{
  "num_hidden_layers": 13,
  "hidden_size": 256,
  "d_expert": 128,
  "routed_scale": 2.45,
  "balance_loss": 0.0172,
  "norm": "rmsnorm"
}
Below are experts of layer 2 (counted from 0) of a mixture-of-experts language model. Rows are named router (the router's row for the expert) and show model dimensions 0-255. Each number is 128 + 32 x the weight over its row's rms, rounded and kept within 0 to 255. Numbers have three digits each.
After each expert's rows: "raises" lists some tokens whose logits its average output raises strongly, later layers aside. This comes from a sample of Wikipedia text that the model never trained on.

# expert 4
router:117059146143116096071126153153128184162123091070090109069098091141091094082123100085177171142119124105120122155178112133147094144131136129108135082097081102093196158102070171109189157112105099075125115094069077158132121119145119125141126155141132156161087149132095111162099143080058102131129111177150108094169101164122101196083089078110146055088138094138118126139100144120132190106153105141148091137092160145096109154156169064154157130068103182142156150132117168144186172163073091080189150155129161098176102112140128114175144131100115170104117097150108097168115167166175089094103102146124088098102111131196089105059114089145094143118147083136132096125106116132131117119133101153147170181100176133138120145175191139156085084088112105078097138164096125158189105126125097
raises: "0", "6", "iction", "8", "iet", "9"

# expert 11
router:121097161158117139151163089146180129059079138219146134138152149101133116148151127156146080160131116150137111179108133119139184186188121099133123100204127148149138110144162101129138104155167146161145172174165100103131141108140065140111116127146185187087138081117163130191092093161134128121063057179107168124095128131095134073137112138152137180140157163134133202191142171092138132161093077178105164119153160124174099129145072152105172118113130151088139102124081138083138144098146187157159101147202139085103120118110118108145113104170136076167123165096075175093129125153087202159140131136124088116163169131178106132122135128162098198170138106180143111098173110124095142157113080095158136108139148177173127157076131151114190150171117130135131037110134153132179117101117126
raises: ",", " and", ".", " (", " ", " with"

# expert 5
router:096087158112128105131141099120178152157106123091120092084150080126102136134119086105166163165091136072040110149150088152119110090112097113131135083103106076096160105111087150109086171085104120090139085085155091135111147109156143112112146141132118143133104177138102156177129157078095110157146194179154047092163062149152136171076096065076174107110120137168149171197087142132160160117148077167144074140143079156100123182145172085146144104103103137087179154165184151177155170120123104074158098161173167137139119094148154092177174149131112141112131117139149075107115169168193062115129099094089075123090102143122092076069110155145098153157097094158104099131159161151121125139130140148129151151091175124100088159163171149139078102088110104079118099160094090161136097110101104
raises: "0", "2", " Other", "ience"

# expert 22
router:143177132148163106169098148123152113178127084098149108173133180052110160154159104136162144126162115101180082060134109147136142177077135188109147164107123098103196180104124158130087139128093144127150099109067102153154133121163172083102087146075188130117103106170068095077179150139147121136077178078150137179141132156179092117160176175125128122115127105167147157139090111152052113150068164121116135077146168143070136128091143145055137145101110083084160143078147152116149068155101115124099140178123129165136128091139097115127130102099121157090120127196154097158117086145140150128154094098087190126091114145181141093082086143092114148184135147150155164143110141088106075066118157149041114135110125155154098147133081203166126113168107121138146118175119113084113124169161135
raises: "1", "2", "6", "3", "7", "5"

# expert 8
router:076210144079116106102120171144140119106111156142110116079105068135145071144152133109162046123090104131127125169136118142120131202154147150156127172127141127105092105145088164143111129141114188165163190142135110123089146177129095140134184124106138139134125148114161104095136156190133111137120109131142189136066102157107125145141135094154105172075136118107151112054119173175187159104103102052169112111113121142188187232156122136186148106091133116080106146028046117166131126101132126194144102157158118069191079093168165110122118072213135182115115194098141174121115176090130081110154108142137141105130145135139124140156122121062151105158096202134125143160123152117120159139146121144183094142120148097157128118127123157125133125139135113134114100123104153096131114060133134
raises: " and", ",", " with", " from", ".", " the"

# expert 2
router:167139145129111105082109162098172072110134061080143102101121160080072174181108132187147127092185154107127102151098158112146188137174111152162129144130147128120124097141190074155127128154141099159063155105209126126152077086151146139096095136103149109106116078157132151160110091191058118136121076110108064133181121097142094107148153111183096152127084105131112163201126184079147124188150144134165090093130103136115080093091061140084115128118122133094143142201164157058144129146118141125178085146120152050160112148083169108123151172090151144122126102099078146113125075170056129117075120118151099136148124093111116156121093113135072114143150074122107174144086178102181119140101158146111151093090168194128135142118144141190093106104116118096097106128115128145129114190123129
raises: ",", ".", " and", "a", "er", "ed"

# expert 7
router:162131155097189102142141140170090141089134146172173128085123147192135133129130178140109121128111156089132140110135144149196089125107150129125123134137142159105070129137160053171089128108109116077119140139191135149122110122138128158163129146150178123124110107073161167116071139121149103147186102114167109134158121138077211099150146132141053115184067126121186167167144106150094091047121120066143110155133113139099133161161127133133116105189135075092122142139072147133164116152137128080149080149107126068154155131163132150127138115138110155103113127075094134171122133140106119089145119082106179195105117114108154085127113048093155169122054110125127064146143126124105156159111154128203075146155076127181120192096106189130113105066174119152122141081111161145219127213115154
raises: "i", "o", "ik", "ig", "am", "a"

# expert 16
router:145166154115122113065121138133178150119114106148165120123148107111100147127136168159163099115161082179129130128093155088122131203151144099165128113111132179121150103136129102092133123182130132137098148096168124073173158129153134091090113133114133181081125136180116201189110143178084125129156046125095102145124113134073161121134103121174127178162109090145099150195124163105155116146137187133175152051132145140105081000168115124076119138152125202142097155138137140106127165174117187137152140107178110081150184134110107090136136143168119160123126146133089163123123050117067166135054130154188134100145124083077076155178117137143091169097127108136112207129088149114158147102116101144146066173102120146148118104113112090188164115130104129092115118107126144155112113150169123
raises: "o", "er", "am", "i", "ing", "a"

# expert 23
router:117153121129112121061118165088132106129186059156154124113149059098154119160056132105154129132237123171130106124100153144164135214174117161139135112120123172117134167139174110160122140131137124112098149180187157080163136112150113126138151142113138151128115166158141207183115122103072112142083083157087082148161116205142090171119140140136089110093095124129105152136126158102091104181108209116156116159150162121102138083177113097126123123180111076070101138155199137083151108139059111134170095107133122080132199099103153101074125206112059211116132146151081123110126097127104141130125131080166134106125112132088154158148118131132115182056132179092141161134085125122157108057129160133134091076121132083140120124148144121151117120119061121169136158147121130145097134148159144
raises: "ing", "am", "ed", "at", "i", "in"

# expert 17
router:178065131151151115146113095141108120117134166193155118123135145153125168171156096156121130140144107161141093129083081143105176082110149161162117115138176035116104087136175063098113152140081198120161081112197125152120134112153123193114084154111150091172109111062162068117097160094147119114157125089160164100134108118172141077067166122110123105173129108077155119059107137152097163148129106123146146170094109144139090110072085172120116111208121139131141147143162139078177182149062131171084106153070160157104100125078074063150133143134119127116099087112077107091129106064090142118192120115104118186111107163117127086175110110162111147190124046160132104157170140126091113160132169148141111121131087097097127081163134128128148108092153117126114105100109048115130120146149135
raises: " same", " latter", " second"

# expert 0
router:187160120160152128153125107199135160102063193206100129097127068143117127065128111163142135098083068071118116173095140091122113170121160128158121099188177120129101095126113093122126118172129161181183087137143082126112103128132093153174096134113126085068113116124136195121105160158138133145139155089117147109189140151112163136118159095077112125151171087088170105153148078192137106106141119106082132147147120128160121072133125092150067133159145145147091144065131124122140134090161120173078154123129145135134191162131082101097103100217107122115117088102157146119110142122088084138150122120097130179127132185185110102168099091106167129127082097166142107133174120146149155122160119114207128139117120113120100128066147198090201144094222109169119116050119117095125137157147169
raises: "am", "ok", "ig", "ne", "r", "c"

# expert 18
router:112139138081149121137122180172139076084113147050115101074114117159162167156088152165123158067116173122114123116107123117138129080099154192158146139092107136117085118155102145167102132166135095150091181131174092173203061138137132068132118151159127074087120151123101118078102104190097121142180139105136127142108123083116143136085164100099158118050144081076123124088131072071116158163130109077163120166132047142099110091143158080103076109095116138107099146099164108102108067160142089143135178123146130108155039107106173167157108138057158050109135151171090146093111186116161116116167114117170106119120103185116106107151129073110112069072138186144083098138064147105151134090115103146083118099106178143150119141107184116130134121113145113165118145119125119088084149136143146
raises: ",", " and", "'s", "er", "ed", "o"

# expert 15
router:092106136100105129171125120145191087116139150137103120123175184125148149188157154131117070110105128149091127145086155119149128110173126079132131099150146142121152160161187149183096132136147153103170129150107138134068057116122103121106134147143127168147122124049122146187124080147139111139120101134158105176121120123125149159155099119204109151116147122147191171145115178115215100116156101145131077092170133116171194194080084137129123112159117162133139133160031120130148120094151125133185135143166140050135056099067092162119121151147155114142114163121169139074124177120127158118190122138147108135142128091068152094148143124114073103172166181157099154143116095120202132105067107148106154076138050153170131086185119190132150118087106131171134044184119113141109123108144113
raises: " and", "er", ",", " ", " with", " of"

# expert 21
router:112130142086167122137132143130116110099138134060108095120111122141107166127086165166094143059103159131117141168118115131157116044098161111096153139075145175106060080124110112169133150120152107160092149129154062136211095148147140095120136141149110073109108112104118135047081078155186108138165149129111159124080107069103152157082155098051140123073143097063137122083129079123104142152130124088188076155113068145088078177114134090107114134100128109158072139119147131132093043159148071150130154093054141121153096118123163162141105155064190064101117098136124140082117110111170124116173116121181083112122098148115136111165100113158097050055099176101059110135130118107158155158099117158133147085118131139095108172087180150138116128126147123176126147094150093100127116134121107
raises: " and", ",", ".", "s"

# expert 1
router:181145146127113124176094178092143137155145149104118102212107129070162074125125098077163129105099161141127126083155079089145111120167196103113172177116089155130115167093119172081191148148123135152151134113077174155118108086139159124084165129168137148093122115130094094122149226118171130141145109117138157152121107172140096069178131140114103160111177175099142144167104080124087093082177174109123176189138199145138123142108135177137157107183100094148168143142102165099124118187166137129102185086130093124056168155124124119140115079127121179126098139173120076079106175133107144120095128179099087103167100152070147168131102170090135091087163166132140184137095179095116137118133159147094172142134110159100128105106069105144096119108085090135096152164088189160155151145181115
raises: "|", "===", "The", "In", "A", "As"

# expert 10
router:178129145106133113084108149144167073135119118029141110095124108122131100091088104110148206115116147039086113093120110132125127111092124149151149156096093104112122122150058122168128151169103162135116094114065112156137088095139184175108110150208077094134105139110158114190132086118071129144187170100145139122119111175156077118169120121092088089137130108153128103128101159097133133160089146197110064062178132139091131215129140066138081092149103139070108158146104153115146161134131097143122128158156146131144138129074062100155145178055115158104114161145143087123105205141125091102118104135078097145123093180104128101137124087185142063187145127161106141148129194098133113119125137148176118114120117097143124194134103074146099108133187108119108159156115089061129122155142121
raises: "ming", "pp", "b", "ber", "per"